Experts of a small language model.
Experts: 32 experts in each of 12 layers, 3 picks a token.
Below are experts of layer 10 (counted from 0) of a mixture-of-experts language model. Rows are named router (the router's row for the expert), gate (a neuron's input weights, with its number), up (a neuron's input weights, with its number), down (a neuron's output weights, with its number) and show model dimensions 192-255. Each number is 128 + 24 x the weight over its row's rms, rounded and kept within 0 to 255. Numbers have three digits each.
Before each expert's rows: a language model's description of what the expert responds to. This comes from a sample of Wikipedia text that the model never trained on.

# expert 12
Numbers, short codes and stray byte pieces inside tables or Chinese, Japanese and Thai text: 0, FW, DF, No., broken characters.
router:139099126128137140178133161145160099110097126117110146112117123123151134144131135097130123099099151151071151092135136162114165142144133129147132113109137130133153137106108146114104158133138138
gate4:126102130144109164145095151125157143112150148129166100154148082127140128109139158121149124140151129106110098111116170128150119152116123179100120106091147127165120164114201133114093148122131176
up4:091128120136101138088118162108099150137127111118142136149102137111113110119124170141140139117072126111085107137119146164153150148160075123101131117137159073102133139090139124157127130146141160
down4:123136162080179136103138104110113163139127120135100128155146145147114104143142161106111131216098144102093126125142120095149150149111150155175135117170129109164159101182141159133135132174164146
gate5:092116171164122127154167112131150153143128108129155114125156122152157124122160148138089145110104078140131178125128156161075169118133158109168138114119160131149148115148116102129116117100151079
up5:128124080126124122067145132131126137101150098110132141098146111132138135123146154124127150147146156111138168116135106146186122133141129117056137096117109095108098134111113167104161116145135105
down5:141139142122172139174094128105076164149116163116117099128173096150140136122086182134117127150118098136076115134137119141140133139149135126138127103161156118113132149070097113128159149105113132
gate6:138108128151127155159150097123105152127156096109126086134109138122104102154118135122120133144114119177157140136131134103116151108152132132134097146104133149103101130144090144124136085074169115
up6:142128143118103105100113110120121141124080186157157149118129126146176139133106130145086098138132121070148098150144097132128099165063129125139153099104159112155183115181167141122143129128131142
down6:159080121117124111108128136128137138128119153164120115111113161135135119148118094123112143104122167064135120107139153144126151102093137139134184122137168153128161148129124123147078153137161161
gate7:129119117151146110100100133127119166118138106150154123092133133131130136139140146151107106118138145124116143113099174124071148142169147128115135129113149071133147129131114153126087118113120158
up7:142109164163095120107134096107156104135147148144158132121161127127131120131110109143169119145131132137152154139109108153159177122153105186146123122106139122098145150139100112124163173082112125
down7:111146139122122136137174111164108084109102148115116119106126133120130167095123084167148126144117120111127110160109106090127138090094153092122120124138138074176130143133137171103146102136120138
gate8:105146132111187177091131144113146132096149129160149128154123085111152134104126116131129101151127157126134128089109163092139184143180188111181131096116104134162117110112121103193138132072115123
up8:166053083142098096143121139113140147155076172125095124078114122124150129126113128114130180090101165120110153133162137154122116096135155110109132092121149157139131132085121145100112151113153132
down8:103139128162140101129133122077159102154143137129138125152093125122141171109140089096112104141077147078124135146124115162169124129135139150156097133139118150150086141110137147165125141133096119
gate9:127120114101134116147130113178077118164148127129165153106116147102159140113115117122120135148107139129095117127107183074144117113119132130140173128127130122157148123143177132158123130132178118
up9:095161125139148140114149116126137073118175085111149102132147092142139121118094093115158097102136141111136106118094099150146147122084135109104118175149153144101099085150095158135128112098067117
down9:128088134130131136113141165099125089146124118093132140112145154138154126153066135119154110140074136124118129095102104134164085109132102152097115141103095152139121135132117104130125132134083141
gate10:077121123122146123137096115160134108153139134095137098126157135121106142112115147127158134118137095110160150106116141134136098152148113103128088127123148119110103081160129065153147129119130147
up10:121089097134157131091149128129143095162109113167167127126125149149130135131159083131140096090097136122144148087167111080141122149127143149165113114148183102114076102152150118119130126122114119
down10:091127098125124113147142125140152149103116120146114118074118151165107174129118172103121120117133054147147158125165153115122120170109115100129139146146109137106063110158145134138128146064133142
gate11:172097137097134165106144144134099153094143129159112185176135109130100150154157112145093150098100102067095113153107136149145165141141153127127118122129139140136121129090133076110132140112141149
up11:163148084140129134119124069108132142154124104134124071084108112095157145139149140113144087152140124109108127169135084126145152096137161138152155137093157123117089176168097133143064140132138133
down11:115132121173155132100139148138161116188108128096134102102127135101146113135171137148103130143156154114151120132111084141135143141129110150082093109120149128122117122130139134119108106193073132
gate12:134144118120119141083104120127089132148153116113147122110111104102147134103144146153134139164143152121140182128101161144166126093097136138128117099117112136172175088161124116111093094150130125
up12:176113122151130162122119176129101120111180150082114117120131135127143129115126129108096135128143168120137111126122149164114144103105142106117134116122164131141159101108118119115114073132094122
down12:136119150114117155088104134145125139122126104076114135127143140132084119139138173089182146138113143134172112113159126139122120080143125143126148138157152154108160138123123145111124098097144089
gate13:076148176127155172167143101163115125139137148129145150109136120165137132121134109139124114127120123124118128163139132155164138103152156149095114130155153124173115135108147125144125156152152104
up13:085113154113125137150148097122125112117165101096106137125102151153128132098134140118124151121108124151117126101126117131178197089138146096127132137149156146121152158089128131093103117130122116
down13:138126134107147093097136116111137081136107126122102121135114140123102107125105119107104136114133160141132165110105154064127100162136120155137130101079177129136141132120129107092158071136162123
gate14:151151086106126138135137135073106109154178135109098110122153127142133123117142130109089135100130138129122176132114186144097153119082134154144160145156088100152114132140095112134129089134126142
up14:118089146148149119126110101146146155124106101155165096118134143148092124114072140104154085140114114136124127121148112164156139110126117117092146147125171146111110113139180138093130117160088121
down14:105095137134154114161152091135126087102106117149170063125124080121142131131117098106121112063145102162114103087063098103120137130113116141130156142078125128143151111114103139155132113155107125
gate15:148124131113165157114135138114128073134138141129121114119147132159138126144126107168096163109128095116125148090094120113128154146120173169095137110114048115157121122126160131099145095086146102
up15:163160162167147118087146135114120134132122164105173111142132140152126138157079144097140106148125121136136098126113132135120128140115126124165151135132166144136149116121154097098115122131141133
down15:186161150151069140089132126103165083140090121151179153123174122134118141116110129097151116120129128128152133111047127145121126148144167131085112126142132147091159142081122086090154182116112118
gate16:112112095115189129094094094149150124115159098165125109172148167150088145112105106121138114091156106137102134147120087159155157132145120142102160138127122140122115115071108109138086178144104110
up16:091162124156079113106148122132125108162103146120153129120082115124133144112126133142124133149093108133178156105132128167147095158109094122105122115135159141085116141176137110102131121145166116
down16:140132151121091139109099115118116127122136101116072137140144145144116133156146127161144103122105125125139129110088135130104106102124145127127145133144116127160179102177159141108095157133127150
gate17:112105099118112190175111148152119135118107099110155098146134129126110128108117141129140120141147120102164179133093111101167128121147166134137101156151156157145115137095089125111099133164096138
up17:136155093143121179144101099162130109133099110116119175101120137133108115106142119110121179149131122102119110152163124136142120128133126140157137176127091139121116151133101106107121101168094139
down17:154119141135154052137105112071123115128093079102146157149104160143096075054106146154134146127162114137119100135124122115106145153114149124101130116130188133154122077165141118101130098114117095
gate18:110137115105121141115105150111143129096160142115101132171085154116140134084132122143070119079128124109152120129080141132126131152133168122165097149156147167112116116114184087148133103136154151
up18:146137082191125128099177156119144140163111166110115131087135145141161134171125139139113121110128113122097149105121158118157132143138153111145141101140114138160111126113140099149138128112115121
down18:115148131131147103114174144101140152128146118105120143098151133147138185138064125135172113151100100141150140105117170150122148130118162133187110172144137134102177134116151151099140121077138152
gate19:125106122101136110128143105152137133137169177128104110088135154120123141128159132129129130096115134095108158138108127113097091135131153119147090167126132105141102089118140164134107098115099117
up19:118132155103112158139164130116102117148116096122124129165118078133104126123138136132158124138144105144126120122161146154111130090109105136111176112125122153092141150135118160124138123133138133
down19:122138111146096120122120113153137108158165093164171119133133108128152125137083096114122124130078135145145158081125106144143177125121149120082121138147074151155165126138147141119177135079140147
gate20:162112097108142178146145148162137091144143118130133117113181140096132104155165126121094121146151117119121163111109193138143172114133133173152125146127122141135103124150104122108084145138114116
up20:097141118106101166122155087122114174141130167127103117119154101148104138109145156151143146131126148157141100106128108110086127143098129091150107138143137157128099174125114124128104121088126130
down20:135137087096136142142114101138086133112122117148196130145137153146149131105179125147146081120123114129145106131125168125127100089142126108117133115153171147112122139107118115065108117154105125
gate21:108160129116141131111147146113116135111160092136142127125143094148087146105104099123109130118161128079178167119136122167144141103126134157106130153130122126123146118131152103118132152123096147
up21:110153116125127158090107128149158085110154136127090096146125126114136144119166145139140114122107152149100119158138129104139162110134112165154167135142108145157062141144123098155137156134149124
down21:167118134113127111089085112155140117130143112179114128107092125124139147110138102126172115147139110163127130117083148161098166157147156113166162130109125185134130138135125169142164134139119097
gate22:150140139103124103124142115114174115126102144121131121113133123193149146135128070124111169143101148109153115120157102109137132178174112149116145133134143145143112129123140098122127149139116101
up22:109112120154147191116103139119143099142172089138119112116079110123088116144125153113128090130114116107089158160113163146137129086098115136124134111143118117111138137094080149150127103129160143
down22:116139163158097175147116155120122111156108128155149119121170193122173053174120096158165113125114144109170139142129116117133119101122110129113157110163127134075154144173168100121126159146119156
gate23:110055109119149152136100171158155126151148150139181126130151141139103110180120125086117132126099099114167129101134151149133130147127156171146153153129126083103131123179148151081083123137118141
up23:128097131113148124122112133141131164133104151104144100158142140097126113119139113106155116105075135085164125094134114132126114123168104167111126132141159124109141065141144133115134148092114115
down23:115097139141093130126127156115186203118098127113134120129120124135154113128109134152133140122135163133159145125173119167146108113128132147151136149151124096093100146131128083101136121107125096
gate24:119090100122147161114107138123129171138138120141123130123146117070113133118183135123106119107129169120102133152121146108082157147137186159136119104104098120152117083131122101077120139136098149
up24:147139113146116151108112103150124111143132134060120121122102139131125189140109108139099107109094107135156125115160134126119103077127150115091089165193125156144163137107121113156102147139123174
down24:151125179171135128140156100103155131106126117148138102124113117173153168162116169082117142139069120136123106148121140102122141127124118110138110163082148163133146143134154170124162108102123167
gate25:102149090123133169122094140073084108105154119092157124133129105114111123166149073095116088115113111162141163083141138123191135103122110109134122095145170172140155135142108135121099111114173119
up25:134101118119094097133122133157188138142124086145114096086130155153141148084119122096128157113116159113155135126125102115075125121108117091132134123115102168120106115084172103140082088132118139
down25:154093137110101117125135112096124186136137150119113128137164121144152119111115144156140142165152120143133122115143112115106142098164155156104140119109092145104151105155110173145158139113129158
gate26:102087106125128150105130129161117147145132131109146147120119125158178123098127112116117112092161103093130126115138159117109174113147157155159128080089140139145146126076106146114126092104142109
up26:122106109148150113116093156068091146126124111174173108151118079090079100084124144142151110139090140182117137144147107125130113108085122146134144138155119124136098164143112122133133182135148120
down26:117110167090141150170113167119124170102161128100121101145126129145110118116105106143128143093111136134119105129122102174144118110123151087150112106129128118115093148168116121149142138146126106
gate27:078102135136181120132134134104142173109128120120103157133133138144160143142097126129142112148107136127102156146119134087153133191134152156119119150121158126121132113136130096126144118097136162
up27:124129088183159102119119185137132163141151107095126122138162092146132127157148141152127171127131158141109157112080144164131137153116139144146095089147125133139094109142075124138132119119125133
down27:129117149115111150111128135093164156133167141158167109142118158126152127139141126126112120144111107136140114120117106123121176118123108137141155097128134155112122100134089093105121149115156160
gate28:146100124121138169113085150155186134154161124121135141106096080154120106148121146139131152155132136116144150097130130106125119110104152138097118117137136138128123072171130124101115103130124104
up28:114160164133113143116137156070118119125127141118127109138105186106123154108156164153085109109130134136140132104103140161090153170099135076102156128210123117138142155133135122129134155114118121
down28:112100155166122150125126098118120144113120104129118131124131126100156138131138101142125089137114132136156127094115113107113168202142129106135155110160141108131095120130147152117135092129156117
gate29:093129105076108143140121125153118126097127065140133120100150093142134137167127110135110167092127117122148080114144181178134143133106107126145103141133154117168129100134182109082127095142139130
up29:131141081104099137153140143124126144100140129138102109127116129143161177177150144155124118092121109135111113084110125121121124126119155141090156139155120150130173137093124138106195112113107149
down29:113108089118130138137152155117136179151121104147147140141105088145154138170133132140090102134178131107104154134146169130091110148125115174142153115140155134143139151122154168136142141135075095
gate30:114104149152144132131112156128131085122176170112130128113171153164118050152105136131111139130092136142121135088129107161173126142153113146100036163128109131151158100125138132078149088123142139
up30:155084156109103146135104118112113132146177118167125146125113086100128103172102075141178119130152111121161161138143157136124134113126132149122100141184120098128163108156128076126097129123161077
down30:101105147130140141088128182160162115111075122103139139141114118105175136116100165123160131127132129132161135095153138065118110103096136149129108153151092082126121140156115137098127115165141081
gate31:098180138123158097127127130126085135142145132140163171115145109106142126173157130112150140129143158136147120140104142115148161138143108118140106149118120146134108124126107145117095115147130170
up31:141118115150117108109130117118109162145126134160124117139136175158117147112102170145127129119149080119115103133129138135135110131128141106152142141125109170143130135126136166127144100139127164
down31:161127140163121133158126164154097118070132105118147107144105119149145138168164151110118150098135080092125161108109137126128133116168092103145104109115122149066142134090127116137109122122119110
gate32:162083123147133098131143118131081138157111125130126130103173101139124168140152147111174153109146114134117135111120135153145115183129107129138150115121110129142142147154132142117102110140144135
up32:090131103132109117112139179178137090156166142136146119131097119141086170125144151177119104167134069131117166129099126114138139111120139159140122139110134123149153143092150129109159121169105127
down32:138159134111143161148067122133147130153126131100075093126126127072126135138128100162148162151143077116122132139129124087129114129163109168105165115129110073142136107119109099123128148159132132
gate33:128130118151117112150122123118102099121137139150106135099118122112082094126114084148046165109124128158107158130094107115139134158111141102098159109152130137138150102107120131093106170151154125
up33:094110065130109134136124127109128105103123126159141091109125133119097121108142108118109116147106123130125147139116086122131118144110107108090148163161115117163135149112131155118155144098145112
down33:150154130178114139152118143132127133114154143123180117149109147156133120123100130154081126143160111107144115179139124121148159132134128112097104135130153182083093089133150147140108143109135108
gate34:163122120096140123158125062110134132123144143203142147141157071135113149124116103120102151124137125118172160076105117108130141134148166121115144141159122118112119117108161122142155127110108155
up34:141112123148096111136136159137102145113112130105158132102120138137135106196155142087142139125171138133099101135186133168110089113080087150145110132144139131153148107135129162131131110143133121
down34:123141104120135132136118148071161101163110138097124176140139149168142128103142160127109110162152151141140142099119126118111126141104118137120105129119143109110161068143145162120143158111134152
gate35:103078106160130128134146141133109110155160110129168095138140114146112077145172116108137114139118078154118154126099117152109154137124128134134161120102140118129114138129142126110118118145149142
up35:104135099124142127120092145123132135148122102127129125063146165125107136123104113125139132134155124124121139103121124155087099162094183130118136145124134093163097083121126171133143118098115108
down35:127099144122113120131152136097112141148091123143171115120117116111122107136183113138131097112088145111166093110070120154124092135113127155109143122081112089168169120173085093146117097094070142
gate36:160124136111147146160107151133143131092148129101122128139140146097120104139172156135148122144074111081123170153109142140132111102145108119094152121109156085108124132166153081158082096145145132
up36:175131131097151110171091147154149156073139128098148130169150121109142140137137149141130098138093133124104102141124172155114139089160128124114142100138141108119134130152166095120096129130168107
down36:127138134146118107138143114122148142121121143135097111147137098114139117124133120146124128118155149103139059124198119143126109133083123141173097145111146119109102094179131137114099115141107148